Below are experts of layer 6 (counted from 0) of a mixture-of-experts language model. Rows are named router (the router's row for the expert), up (a neuron's input weights, with its number), down (a neuron's output weights, with its number) and show model dimensions 160-199. Each number is 200 + 40 x the weight over its row's rms, rounded and kept within 0 to 999.
Before each expert's rows: a language model's description of what the expert responds to. This comes from a sample of Wikipedia text that the model never trained on.

# expert 8
It responds to: Line breaks ending infobox sections and field-name words starting them (Scientific classification, Spouse, Succeeded by), plus later digits in coordinates and years.
router,181,207,140,211,205,245,188,137,265,300,203,242,197,222,262,210,272,208,199,141,154,109,164,189,138,200,228,212,211,212,165,164,202,235,192,194,178,197,237,226
up0,270,194,224,236,195,249,228,227,196,267,178,211,261,215,230,230,140,147,199,159,211,246,271,146,264,237,235,215,180,130,160,224,183,197,262,213,271,254,190,185
down0,225,141,148,204,234,231,275,137,160,305,208,182,241,166,212,259,212,217,157,235,266,174,159,229,142,120,121,185,137,178,120,202,138,289,164,180,180,250,139,207
up1,202,193,264,155,236,210,291,273,182,162,256,158,203,206,233,253,185,161,205,162,154,238,205,236,233,178,200,215,238,217,206,233,97,138,217,124,209,241,168,252
down1,239,222,231,197,177,190,230,126,193,218,252,115,216,276,230,193,290,195,243,196,193,191,221,202,223,283,178,181,205,140,124,247,144,159,184,201,289,167,213,205
up2,250,143,212,200,214,110,282,163,127,199,198,205,130,181,195,174,171,253,214,186,89,257,182,182,167,161,193,205,194,201,179,241,224,133,252,211,218,300,202,192
down2,216,250,185,191,253,188,253,152,181,196,230,184,103,212,219,166,272,242,171,150,254,209,94,252,167,101,158,168,222,251,208,152,150,101,224,120,134,252,207,163
up3,152,225,102,212,323,202,196,134,252,149,185,198,192,217,156,182,202,194,249,179,191,216,223,183,203,148,189,133,209,162,188,212,180,251,70,188,254,150,206,204
down3,190,108,178,248,200,239,222,175,123,122,256,243,124,236,244,195,158,225,131,126,95,251,217,114,220,172,159,175,208,240,163,270,234,186,166,238,186,157,244,219
up4,165,170,165,185,194,201,231,171,195,159,274,191,192,210,157,171,239,216,269,200,254,175,213,221,152,204,258,225,191,220,213,175,163,173,161,154,183,202,236,190
down4,149,215,241,216,161,195,168,226,209,157,244,186,241,171,202,189,202,205,196,208,276,283,220,188,262,228,165,162,160,218,209,161,233,162,202,168,222,190,202,252
up5,230,167,221,202,172,169,247,188,181,203,232,176,250,205,213,186,246,238,182,187,164,206,227,205,166,192,240,152,232,267,188,209,187,204,184,203,153,177,170,176
down5,206,193,162,126,249,191,228,134,194,218,196,167,251,223,142,157,284,176,209,208,246,220,234,178,218,210,229,177,219,203,169,132,189,189,161,198,179,173,218,204

# expert 15
It responds to: Leading spaces, first digits and currency symbols opening numbers in tables, dates and results, such as 1,18,5, £, $, 1.88 m.
router,199,230,206,184,170,146,259,241,254,206,192,143,154,182,195,267,219,197,190,227,225,207,119,199,166,221,166,239,166,191,229,192,247,172,196,206,211,207,215,79
up23,258,198,177,259,213,227,189,250,197,116,225,227,223,189,154,193,179,199,162,198,189,201,263,238,191,216,242,179,142,202,161,221,211,258,179,141,197,194,210,191
down23,228,163,207,232,198,122,189,176,237,271,230,252,143,240,190,220,214,193,139,136,180,223,180,277,181,197,264,222,164,301,186,169,209,158,285,206,298,152,179,158
up24,265,233,168,191,202,199,223,262,234,199,211,219,142,240,130,178,143,229,236,213,213,180,173,229,224,195,266,289,144,142,202,208,216,218,169,99,262,159,195,144
down24,220,226,290,140,168,188,202,216,168,192,256,152,143,176,234,225,220,252,243,228,159,242,137,235,187,201,153,185,179,200,169,183,230,192,207,208,227,227,162,199
up25,214,153,98,233,173,156,127,157,242,206,222,265,202,219,198,169,87,239,259,183,135,137,192,228,265,223,166,205,183,147,206,178,202,184,213,181,206,266,198,193
down25,190,186,181,240,229,159,126,146,174,180,204,165,203,211,146,184,168,217,229,219,149,200,231,192,198,217,182,233,237,174,245,201,219,179,202,177,194,206,158,142
up26,144,109,214,155,195,292,171,222,125,184,196,192,253,156,210,181,278,218,181,156,186,217,221,227,213,217,187,165,218,168,130,167,259,257,223,270,237,207,220,208
down26,193,90,142,180,203,159,144,182,147,196,199,262,222,106,200,157,232,236,215,175,186,213,188,197,195,236,248,178,148,231,213,188,193,199,156,307,190,177,263,238
up27,167,201,224,176,206,166,167,225,223,208,190,215,215,149,147,212,217,211,175,175,196,234,223,214,273,228,179,258,194,169,180,187,243,257,178,242,241,249,128,236
down27,219,174,193,228,207,217,264,195,203,219,195,96,287,219,221,165,166,208,202,168,253,194,232,185,177,183,189,193,190,195,218,248,135,234,251,225,197,245,148,271
up28,116,211,238,220,169,224,202,151,212,187,182,150,283,254,260,231,189,214,207,167,147,158,176,188,185,192,225,217,215,164,212,181,211,226,209,190,236,175,277,245
down28,140,291,262,181,218,168,262,246,187,214,267,217,180,195,170,160,176,199,179,149,222,260,219,202,206,181,155,151,214,159,176,193,174,205,152,243,197,295,164,203

# expert 25
It responds to: Column-header and stat words in sports, election and census tables, e.g. Team, Percent, Votes, average, Win, MPC · JPL.
router,284,162,214,189,166,223,209,149,241,163,201,154,223,198,224,159,197,228,218,173,198,223,220,194,221,157,142,180,196,162,243,232,235,233,188,254,228,156,171,166
up0,120,200,154,226,219,185,233,208,165,128,210,206,145,217,188,203,148,177,256,236,231,185,118,219,230,270,138,176,272,162,229,134,229,173,168,269,195,196,222,195
down0,173,231,183,225,203,203,253,275,136,202,183,245,145,215,158,172,204,209,215,209,255,251,210,167,190,241,196,221,215,242,248,231,180,157,211,244,174,231,220,200
up1,221,230,254,247,204,210,282,189,300,198,213,217,209,208,203,218,230,248,194,179,228,144,236,164,231,171,202,243,223,241,180,160,238,222,254,159,239,169,178,286
down1,236,254,258,141,207,274,260,192,195,215,205,232,173,286,240,172,219,158,231,234,146,263,175,149,132,252,175,236,221,210,180,165,214,285,290,248,225,189,125,257
up2,190,245,161,123,184,207,157,273,191,186,159,173,174,230,228,185,154,241,218,190,215,220,197,150,216,169,263,194,107,136,136,231,240,176,258,212,199,165,211,145
down2,175,204,296,193,154,200,274,238,261,178,222,154,144,232,216,244,198,260,146,219,262,172,164,194,194,231,215,218,176,178,218,146,188,210,185,230,229,206,213,123
up3,203,187,194,231,127,187,189,159,243,119,132,136,197,283,224,203,228,257,193,224,221,143,174,222,162,201,169,197,274,225,181,152,196,213,163,99,230,192,182,138
down3,231,165,232,230,206,181,257,149,224,113,223,215,171,176,190,140,229,210,315,266,206,193,213,214,168,162,126,153,217,222,249,220,211,239,290,226,201,169,211,143
up4,208,185,286,192,165,132,225,157,203,213,195,243,254,125,161,222,270,250,258,227,254,200,145,205,281,335,138,221,231,200,133,185,250,153,202,186,186,200,215,140
down4,157,186,186,173,210,172,265,219,195,223,133,228,67,236,225,277,207,137,310,200,213,220,178,190,130,255,245,185,227,196,169,192,218,245,230,194,169,229,235,170
up5,134,120,121,188,207,234,231,164,247,241,150,169,232,172,123,132,184,179,220,195,156,288,111,244,257,210,193,169,198,169,225,186,194,243,144,223,230,211,259,137
down5,233,193,190,217,166,257,258,230,161,205,165,219,236,223,211,193,234,194,178,218,189,154,184,287,194,172,206,250,144,177,237,148,126,224,196,148,178,181,196,158

# expert 30
It responds to: The, a and opening quotes after verbs like received, selected as or titled, introducing awards, titles and notable things.
router,154,215,170,220,186,238,220,134,201,207,261,178,198,163,179,174,172,236,214,177,179,186,232,213,204,196,180,217,296,199,194,166,220,204,149,167,233,275,282,269
up0,216,220,198,209,179,200,196,220,283,183,227,194,233,191,211,204,203,179,159,274,153,198,231,146,155,213,227,187,308,174,122,250,212,219,169,210,120,166,204,229
down0,187,209,210,255,251,235,152,201,244,220,211,207,162,261,203,230,252,205,217,248,172,222,237,171,154,227,168,212,241,185,314,177,152,199,206,211,138,176,203,170
up1,172,174,160,235,205,178,203,202,214,258,191,284,189,243,230,177,195,225,226,154,101,160,250,139,254,195,212,195,224,224,155,232,197,140,290,139,269,126,171,190
down1,198,189,147,250,111,226,189,267,247,198,257,175,164,235,262,178,234,201,179,165,241,198,132,180,274,286,168,207,124,233,179,231,212,198,193,213,114,163,227,237
up2,175,174,205,199,222,209,158,146,193,153,167,187,177,188,171,164,206,241,278,183,141,161,218,117,205,210,207,169,271,261,95,164,175,171,233,188,191,209,234,277
down2,250,206,202,141,76,189,238,223,206,201,250,171,227,193,183,181,245,209,183,143,178,208,224,205,195,246,263,217,202,265,141,248,179,160,241,210,183,143,183,262
up3,224,182,185,201,188,185,155,208,245,156,237,170,203,190,71,216,222,198,274,275,181,151,164,211,166,98,199,183,135,196,133,237,200,177,160,133,298,243,204,248
down3,198,212,233,237,220,210,223,232,148,274,193,233,229,243,224,195,188,135,215,197,160,211,165,210,144,205,230,168,235,157,185,177,173,248,173,182,253,177,150,197
up4,210,191,203,183,239,174,179,212,225,121,156,222,229,215,113,268,281,206,156,190,252,182,255,188,198,232,211,146,231,84,218,185,196,164,178,189,197,165,138,193
down4,102,205,213,174,227,214,216,209,143,202,255,236,200,248,180,249,186,165,159,197,189,228,228,148,184,160,158,132,294,202,240,279,212,233,235,199,179,275,238,184
up5,247,112,148,188,185,144,213,195,224,180,199,192,185,181,201,226,208,221,223,162,199,100,160,200,193,182,144,174,180,171,134,187,126,193,295,190,230,192,133,127
down5,220,151,252,150,61,205,137,175,209,202,263,225,191,213,188,185,196,212,224,188,189,265,167,196,187,120,164,239,219,178,189,235,200,258,201,168,240,190,152,240

# expert 16
It responds to: Interior syllables of long or technical words in prose, e.g. Coadjutor, exquisitely, dermatologic, quadruple, Trimethyl.
router,294,198,226,234,172,101,213,135,165,190,150,211,166,176,205,218,85,179,253,271,195,255,173,225,166,195,169,252,246,210,198,196,178,173,211,233,151,238,182,203
up0,160,182,196,220,168,211,147,226,113,212,225,251,177,160,227,216,185,224,162,232,191,137,185,210,208,252,183,246,211,216,213,249,215,183,175,197,258,168,230,176
down0,229,281,143,262,206,188,241,195,227,139,206,179,226,170,231,174,206,291,214,247,247,269,234,180,189,241,115,212,139,189,199,231,170,228,253,176,216,215,198,198
up1,204,275,253,197,183,239,188,220,233,203,184,154,328,140,216,213,229,91,180,161,255,197,175,234,282,195,219,130,266,202,180,179,173,138,130,173,316,162,175,157
down1,160,248,240,196,177,192,249,264,270,184,194,255,173,238,240,200,247,213,126,110,217,143,144,194,184,226,156,177,168,267,215,141,219,108,196,171,155,177,216,230
up2,195,118,191,181,238,193,144,207,236,189,164,147,219,268,163,171,124,160,183,247,187,200,304,275,158,218,177,190,212,138,206,245,203,213,239,196,165,210,241,153
down2,255,220,210,155,216,142,192,179,216,168,173,144,216,238,171,232,214,162,224,225,181,232,308,190,193,161,196,263,252,109,189,255,226,159,220,182,211,264,247,193
up3,189,222,244,302,196,240,118,163,219,190,170,242,217,179,220,246,188,130,265,208,229,112,126,159,237,172,176,161,193,133,168,238,181,173,211,179,185,121,201,215
down3,154,271,160,168,140,149,142,173,199,137,150,192,161,221,214,244,166,181,206,232,281,225,145,285,174,149,281,191,160,179,169,124,220,191,180,151,193,217,205,199
up4,121,247,194,175,179,145,202,224,250,197,165,142,234,219,248,256,201,150,162,189,278,206,170,177,217,165,164,134,220,190,202,173,120,224,207,199,229,223,125,261
down4,239,142,303,230,213,130,264,193,257,177,184,294,197,219,209,141,294,198,129,216,223,165,226,169,187,237,274,207,230,221,270,181,148,241,160,108,151,169,200,250
up5,238,170,254,230,227,128,203,201,223,175,282,174,242,215,228,222,138,236,222,144,178,234,177,190,164,247,247,220,196,199,112,239,179,186,224,218,277,178,165,240
down5,231,215,260,226,223,157,220,224,226,270,154,142,216,240,168,133,133,176,157,154,243,198,170,206,165,160,185,123,194,273,196,225,270,206,150,215,178,181,230,177

# expert 10
It responds to: Ordinary nouns and noun endings following the, a or his in prose, e.g. life, album, play, defeat, experiences.
router,233,149,171,325,244,231,138,240,238,118,111,133,229,209,217,195,176,212,196,222,170,166,165,204,207,162,185,204,202,225,155,178,211,169,163,184,200,194,124,193
up23,233,226,137,229,138,217,253,173,238,247,212,173,263,240,263,253,190,165,267,214,162,200,195,191,222,178,190,183,207,199,143,234,191,166,152,165,225,261,208,149
down23,205,206,213,188,244,159,252,200,138,143,318,225,254,187,158,132,168,252,185,214,210,229,99,185,156,239,228,228,140,212,209,145,218,202,224,196,194,170,133,275
up24,184,213,157,263,247,200,194,216,231,219,140,161,215,250,190,258,229,288,171,259,156,224,211,202,228,138,192,227,187,197,132,250,166,201,257,239,136,184,217,186
down24,191,183,225,226,185,207,218,227,188,179,207,164,185,123,200,174,280,261,217,165,246,183,267,247,232,158,241,236,210,229,211,236,135,176,220,168,174,194,213,217
up25,232,184,272,210,271,169,114,186,233,167,215,180,238,240,133,198,163,264,201,163,229,209,163,213,217,187,215,148,207,219,230,228,125,259,160,154,238,137,143,178
down25,179,203,236,146,237,227,169,109,240,227,198,162,128,223,208,252,172,210,213,195,160,233,172,251,207,196,206,151,283,222,218,152,206,239,229,284,137,188,291,222
up26,263,241,204,175,189,166,265,230,247,211,246,222,199,208,238,183,174,193,163,235,150,269,177,168,257,149,156,221,201,165,191,263,278,174,273,231,243,162,193,169
down26,239,223,249,207,159,197,245,182,227,240,231,227,205,231,238,288,123,225,268,196,159,270,217,256,167,176,200,180,173,142,193,191,211,196,199,249,196,196,193,236
up27,208,153,210,169,137,193,142,197,252,226,167,243,247,185,170,225,201,210,261,246,129,188,168,185,204,181,165,164,281,153,257,262,184,266,183,145,243,209,153,174
down27,168,182,200,176,289,255,286,185,168,286,168,102,181,108,201,173,161,160,178,182,258,185,278,208,165,138,198,204,239,212,210,243,178,226,254,177,167,178,218,176
up28,201,169,161,287,237,147,162,188,246,137,150,192,148,131,197,187,220,197,101,113,158,181,172,154,196,219,145,199,138,100,182,209,199,198,227,192,261,218,198,166
down28,191,215,266,189,237,208,215,231,195,96,241,145,153,249,226,212,192,142,227,235,223,162,197,65,175,317,227,182,217,250,172,258,202,173,220,243,218,189,163,182

# expert 28
It responds to: Measurement units and digits in numbers and coordinates, e.g. km, m, mi, ft, minutes and seconds marks, digits in scores.
router,257,246,217,268,198,199,181,158,180,178,243,235,290,206,208,237,171,228,163,224,193,246,201,176,201,252,236,187,185,148,247,234,197,230,220,144,212,229,130,232
up0,145,204,190,185,184,111,228,217,252,153,223,211,223,286,221,296,197,178,252,253,169,282,237,238,248,242,185,243,218,266,186,159,272,182,228,179,176,183,198,195
down0,170,235,175,152,169,224,245,192,211,159,184,146,149,186,218,161,170,172,272,234,235,115,190,148,199,143,164,144,230,218,128,250,192,261,219,167,190,160,153,224
up1,222,146,187,233,169,143,143,114,240,138,168,193,219,205,243,116,205,169,227,305,220,141,227,189,285,151,196,197,200,173,153,224,205,248,192,204,91,106,167,137
down1,169,138,196,245,213,129,232,158,194,178,165,278,198,186,228,233,207,179,191,190,230,228,197,209,229,212,247,162,212,217,199,221,192,199,229,156,209,205,201,200
up2,175,208,133,171,117,195,175,128,259,249,202,197,175,187,155,249,252,129,324,203,261,201,139,222,166,216,167,214,215,217,181,184,194,193,210,233,231,189,214,179
down2,180,221,226,210,201,176,237,191,181,190,161,164,178,231,210,218,226,192,218,162,199,191,211,221,193,155,184,216,193,249,240,182,276,183,205,185,196,169,176,182
up3,168,175,164,213,239,309,141,181,196,200,112,231,154,139,199,183,182,143,187,189,204,225,287,119,163,190,241,224,170,117,247,272,160,232,110,219,233,215,83,225
down3,251,207,190,200,149,181,180,185,207,145,178,133,147,161,174,247,170,213,204,154,178,246,227,224,200,156,170,239,179,278,285,202,217,149,159,252,196,167,216,229
up4,191,185,232,203,284,159,235,197,206,188,178,211,252,95,206,176,242,255,251,131,151,220,222,211,202,187,169,172,221,146,173,201,153,221,260,157,276,212,179,198
down4,204,161,190,211,188,257,158,236,201,232,166,205,145,163,145,256,203,157,254,195,146,258,124,179,236,127,256,178,128,186,215,147,226,234,254,219,256,201,209,239
up5,256,226,218,203,186,216,262,120,183,261,137,293,195,252,239,216,154,209,260,208,150,155,183,162,103,215,182,168,182,236,224,214,199,236,246,206,224,196,154,256
down5,212,285,228,224,190,214,170,144,243,202,162,137,185,154,240,207,173,192,218,146,198,302,119,222,185,190,144,194,202,160,128,207,208,182,174,198,202,203,183,194

# expert 18
It responds to: Middle digits of four-digit years in dates and lists, and wiki heading markers, such as 1893, 1927, ==.
router,193,116,206,239,202,197,160,229,148,207,187,209,170,159,196,288,250,201,122,158,127,171,257,158,187,175,244,167,150,266,193,184,200,193,171,156,176,156,205,164
up0,124,129,255,153,280,207,215,191,178,183,142,201,202,205,261,224,158,259,274,206,177,212,166,210,192,167,244,219,244,220,203,272,224,256,182,198,212,175,198,227
down0,204,220,216,186,172,194,255,203,224,209,131,149,235,221,231,213,162,199,224,171,272,183,236,185,167,166,197,201,235,156,153,184,186,192,316,250,106,185,206,185
up1,122,191,273,184,278,245,177,215,167,207,166,251,155,222,201,236,143,226,179,239,178,233,189,164,249,154,122,168,173,192,181,222,135,203,232,186,148,248,239,242
down1,162,170,192,172,212,155,231,136,197,259,149,205,205,265,185,172,176,233,132,144,286,216,190,144,241,163,184,253,135,158,96,170,186,204,240,152,199,122,203,230
up2,234,184,150,175,146,147,160,116,223,164,235,190,194,199,159,169,219,197,294,217,164,192,173,312,215,294,219,225,248,177,210,228,223,184,226,225,235,168,174,196
down2,219,170,164,243,101,193,247,223,181,313,241,252,224,174,180,204,236,175,222,184,232,216,212,229,151,147,195,139,193,228,95,171,141,153,205,145,194,206,171,249
up3,182,143,188,168,214,203,180,207,198,231,206,118,171,174,196,192,145,303,206,237,193,160,125,234,275,122,201,176,183,174,176,235,148,250,231,132,212,243,113,195
down3,197,210,200,193,130,189,243,231,261,193,203,166,186,161,186,209,246,160,226,200,207,174,152,292,146,262,171,227,153,115,266,185,223,150,233,170,195,183,174,226
up4,202,194,126,169,155,142,181,185,206,191,215,210,300,186,255,198,196,215,195,183,192,235,246,228,221,157,196,199,239,171,242,217,189,187,203,200,247,216,170,207
down4,188,147,157,231,205,152,183,197,211,246,166,179,97,253,166,178,218,155,219,194,166,245,232,261,193,201,178,170,218,241,182,216,211,165,243,216,201,160,197,187
up5,223,166,140,245,231,222,251,172,212,129,242,282,224,158,156,227,244,182,208,213,212,182,228,239,211,238,124,197,186,244,191,199,253,264,169,160,230,200,155,174
down5,186,176,239,160,174,272,207,186,205,220,267,147,217,230,248,227,168,156,189,203,171,156,127,203,177,206,186,195,209,220,288,181,143,279,121,214,203,216,264,145

# expert 24
It responds to: Final words of competition, country and institution names in tables and results, such as Championships, Games, France, Primary School.
router,153,188,186,194,256,218,158,197,128,269,221,146,200,163,153,197,225,118,200,157,279,170,139,239,142,160,254,160,225,196,118,220,179,243,196,188,240,108,254,240
up0,206,228,138,221,210,206,153,120,134,262,210,191,214,167,207,227,163,180,244,183,244,240,245,180,328,151,209,162,291,218,237,188,219,161,138,161,232,207,180,223
down0,225,217,214,232,180,155,278,202,174,205,273,195,173,164,277,168,137,157,227,187,235,254,201,214,223,200,119,212,261,191,244,136,207,157,156,215,247,217,136,169
up1,174,181,260,161,222,191,183,232,199,204,146,192,248,224,164,201,202,210,184,202,166,279,262,193,182,248,260,217,219,214,227,249,192,169,172,90,205,181,176,208
down1,207,219,223,180,196,232,175,200,221,258,151,195,121,228,146,262,247,219,199,176,220,191,189,225,226,243,172,192,183,172,204,185,125,162,192,238,261,174,182,274
up2,176,155,220,239,235,182,213,191,183,223,156,221,222,232,244,302,132,207,177,217,136,182,203,204,199,181,204,275,215,157,219,257,245,164,213,247,178,151,231,211
down2,146,206,167,188,146,219,194,206,208,210,226,161,251,193,177,119,133,200,182,149,229,251,232,278,185,200,258,196,219,195,162,200,258,210,188,258,212,159,206,269
up3,188,189,216,164,269,168,178,190,246,160,201,186,159,301,121,278,130,200,205,186,192,233,163,212,236,208,215,176,232,220,226,198,229,223,178,152,187,250,137,209
down3,204,191,208,199,176,104,211,167,197,180,169,219,222,160,296,280,162,244,158,184,187,226,245,252,176,156,198,161,140,218,191,189,155,165,261,196,140,157,219,159
up4,269,233,165,192,137,175,180,198,203,233,152,193,207,205,188,207,180,208,190,168,198,167,173,208,302,215,180,154,210,151,160,198,129,241,144,157,209,185,150,225
down4,224,146,205,145,282,208,104,176,184,137,236,108,228,158,194,196,134,194,227,201,195,153,229,237,211,231,283,167,267,160,205,126,210,229,194,181,207,151,184,141
up5,169,199,141,163,221,151,235,164,164,157,267,232,263,200,228,154,130,221,150,292,186,224,160,163,239,250,179,210,208,115,177,222,289,197,200,183,212,171,137,216
down5,166,257,172,235,241,168,227,207,172,207,146,219,225,236,172,212,250,224,205,239,262,167,231,197,117,200,135,178,235,216,207,266,160,197,174,179,170,233,167,204

# expert 26
It responds to: Common words serving as first part of compounds or phrases: out-cast, under-lying, fore-head, North, one, all, head, top, back, non.
router,134,232,168,198,224,158,97,255,206,168,206,208,216,239,201,232,202,193,195,231,174,111,223,157,189,204,225,179,208,170,179,195,199,168,273,191,204,269,92,112
up23,196,219,169,170,208,174,218,193,226,248,214,204,234,234,159,282,247,157,222,190,262,280,133,202,203,147,197,151,192,143,189,266,163,235,258,273,241,175,200,249
down23,217,268,216,125,109,199,186,205,244,165,171,270,155,207,188,217,207,217,270,187,269,237,226,176,184,141,132,225,182,143,135,211,135,275,199,164,240,149,198,201
up24,150,222,160,233,190,179,192,171,289,194,118,139,226,111,140,304,221,172,258,174,126,143,181,211,186,151,167,204,233,202,149,248,146,142,200,204,162,252,187,240
down24,192,240,215,157,246,219,230,216,180,180,123,223,251,118,217,200,165,232,195,157,248,212,226,167,290,191,159,194,221,238,225,153,229,230,235,183,265,229,192,153
up25,140,187,234,150,259,106,168,186,161,185,170,258,162,208,181,178,165,234,229,196,227,188,128,207,193,225,203,170,231,227,159,149,153,200,152,217,131,245,226,200
down25,240,177,238,149,188,198,257,123,203,168,203,240,150,232,207,163,215,175,245,245,246,257,165,94,139,225,216,162,117,209,156,160,155,223,227,198,210,162,183,162
up26,204,261,160,217,191,136,241,254,200,225,228,233,202,222,224,194,219,256,166,115,200,250,158,167,190,235,201,154,198,231,211,285,210,159,163,180,255,197,170,214
down26,245,225,230,193,250,198,161,107,223,146,270,174,257,221,156,179,190,185,234,190,204,224,166,185,189,247,170,191,183,207,190,177,230,189,277,163,269,166,246,187
up27,208,246,142,173,245,230,198,200,204,205,149,250,234,278,128,289,173,245,213,214,171,113,184,157,190,244,218,187,152,269,131,227,221,182,146,186,141,240,190,241
down27,170,255,178,229,184,217,183,176,229,216,184,180,195,224,233,214,116,218,140,210,261,197,194,178,191,138,210,209,219,273,248,147,229,201,154,171,183,172,211,277
up28,210,207,171,194,218,218,199,204,236,246,135,194,162,136,144,165,135,224,170,240,153,196,162,180,177,232,249,213,243,109,226,196,253,192,179,121,183,143,162,203
down28,182,181,211,86,216,138,287,213,204,197,216,167,172,226,292,196,251,247,190,216,193,221,270,166,203,193,189,238,174,145,274,150,222,233,202,180,189,140,172,204

# expert 29
It responds to: Main verbs and past participles right after a subject or auxiliary in narrative prose, e.g. made, used, held, became, played, moved, agreed.
router,213,192,195,115,220,167,228,219,221,198,221,188,117,255,240,215,220,193,234,196,216,216,245,142,238,191,207,138,148,197,188,209,241,175,162,254,125,184,133,174
up23,182,99,201,282,188,180,159,172,205,225,140,220,230,220,195,159,212,175,203,196,164,180,163,216,253,192,210,226,243,254,198,182,152,210,165,166,231,136,210,166
down23,199,232,175,254,213,197,129,243,196,200,145,246,253,176,189,176,186,247,163,187,175,133,151,200,126,136,226,223,182,116,167,142,147,211,166,209,251,221,232,238
up24,254,228,142,184,184,182,120,191,167,126,162,199,190,215,131,290,208,215,273,276,192,146,142,168,130,153,217,250,219,209,223,197,203,242,242,172,211,208,251,132
down24,184,177,217,152,195,260,227,213,240,252,253,255,260,119,240,238,265,241,130,175,176,195,211,258,159,236,286,225,200,167,195,213,191,172,216,201,184,127,254,231
up25,265,168,275,178,206,232,161,203,221,173,201,190,162,259,221,122,262,218,231,212,233,199,162,102,152,168,179,244,204,222,191,182,244,196,161,260,215,172,184,158
down25,134,144,176,224,179,168,166,201,221,124,133,293,170,163,160,189,176,229,244,200,279,263,241,261,152,158,217,243,210,129,173,141,218,268,202,247,175,167,209,192
up26,157,202,163,164,224,173,191,236,234,206,287,246,182,204,196,280,175,235,252,173,223,133,202,169,226,191,228,166,229,204,207,289,181,181,217,196,244,165,200,227
down26,234,207,166,198,210,195,158,247,205,230,235,173,207,188,172,187,190,236,162,232,185,133,199,229,166,168,199,226,279,166,207,141,182,140,218,226,228,240,216,181
up27,186,228,202,214,243,223,140,268,201,176,235,252,175,243,205,213,208,270,164,230,192,217,117,220,271,183,212,199,143,156,207,214,164,206,198,224,249,146,217,115
down27,136,142,190,208,171,273,217,206,180,225,160,188,160,169,253,172,196,199,115,244,165,209,172,234,142,141,201,198,190,186,64,200,221,223,141,205,217,176,190,194
up28,234,227,178,180,206,176,131,217,213,208,105,263,218,247,158,242,221,278,182,200,285,221,120,249,204,213,162,218,198,257,197,231,147,251,205,203,293,221,133,147
down28,184,279,228,165,178,239,113,181,218,222,181,206,223,243,178,216,175,161,207,283,157,116,184,181,216,202,198,195,236,253,191,201,123,152,245,198,201,175,257,181

# expert 3
It responds to: Articles, possessive pronouns and possessive 's before a noun phrase, such as the, his, their, its, Tang's.
router,195,177,217,231,201,187,271,123,196,168,182,171,161,193,210,200,184,191,249,294,159,201,184,286,179,240,202,184,226,204,130,235,279,181,142,155,217,248,230,232
up23,239,200,249,239,147,244,150,170,229,117,152,122,240,234,127,206,259,163,220,240,179,179,219,141,152,158,186,143,190,151,163,129,177,195,249,201,251,167,242,267
down23,261,272,205,255,192,238,246,163,147,201,226,140,272,227,233,181,269,179,197,248,186,219,174,117,212,169,304,203,162,197,150,138,236,170,236,206,184,188,204,225
up24,195,178,195,137,143,169,199,236,221,203,214,196,166,178,229,165,180,168,211,183,232,198,164,206,198,182,256,222,156,212,212,196,188,224,221,210,189,77,243,125
down24,255,216,146,230,226,227,190,196,190,141,223,265,222,180,120,178,189,187,238,134,165,194,242,307,210,204,186,267,140,189,215,214,218,191,238,190,247,174,181,167
up25,269,115,235,259,118,152,248,208,225,220,217,274,219,265,208,164,240,230,193,202,172,233,223,250,230,213,121,149,244,190,161,222,146,164,190,194,159,145,198,146
down25,218,241,136,238,226,226,233,143,206,201,131,203,128,264,247,195,245,179,241,228,130,175,147,303,184,247,253,214,219,125,214,207,216,201,214,268,238,194,204,272
up26,184,123,190,234,148,218,212,206,231,175,207,168,199,243,180,191,177,152,192,217,232,166,210,242,217,129,263,157,221,188,75,198,195,220,148,226,210,206,205,190
down26,308,214,98,183,247,145,130,155,171,211,220,184,160,181,176,166,200,203,184,180,241,219,200,310,153,132,171,120,202,265,155,203,152,232,188,196,246,233,224,162
up27,157,160,137,126,200,161,259,179,227,200,131,243,233,220,189,234,195,257,274,196,296,193,212,190,195,168,234,157,249,187,263,203,183,220,232,239,250,162,152,200
down27,227,180,246,209,270,256,200,178,220,212,176,125,131,208,240,187,195,222,313,277,205,170,265,173,137,269,180,185,206,248,230,219,269,197,222,222,186,112,158,248
up28,276,179,152,264,191,219,201,227,331,193,177,249,169,264,190,213,284,221,225,199,205,208,162,151,172,109,161,202,203,192,207,217,145,189,268,179,73,77,190,209
down28,264,193,150,177,275,193,202,208,218,178,226,274,238,170,174,190,216,192,187,171,201,208,222,203,198,187,103,205,168,250,261,251,213,206,246,133,226,208,217,244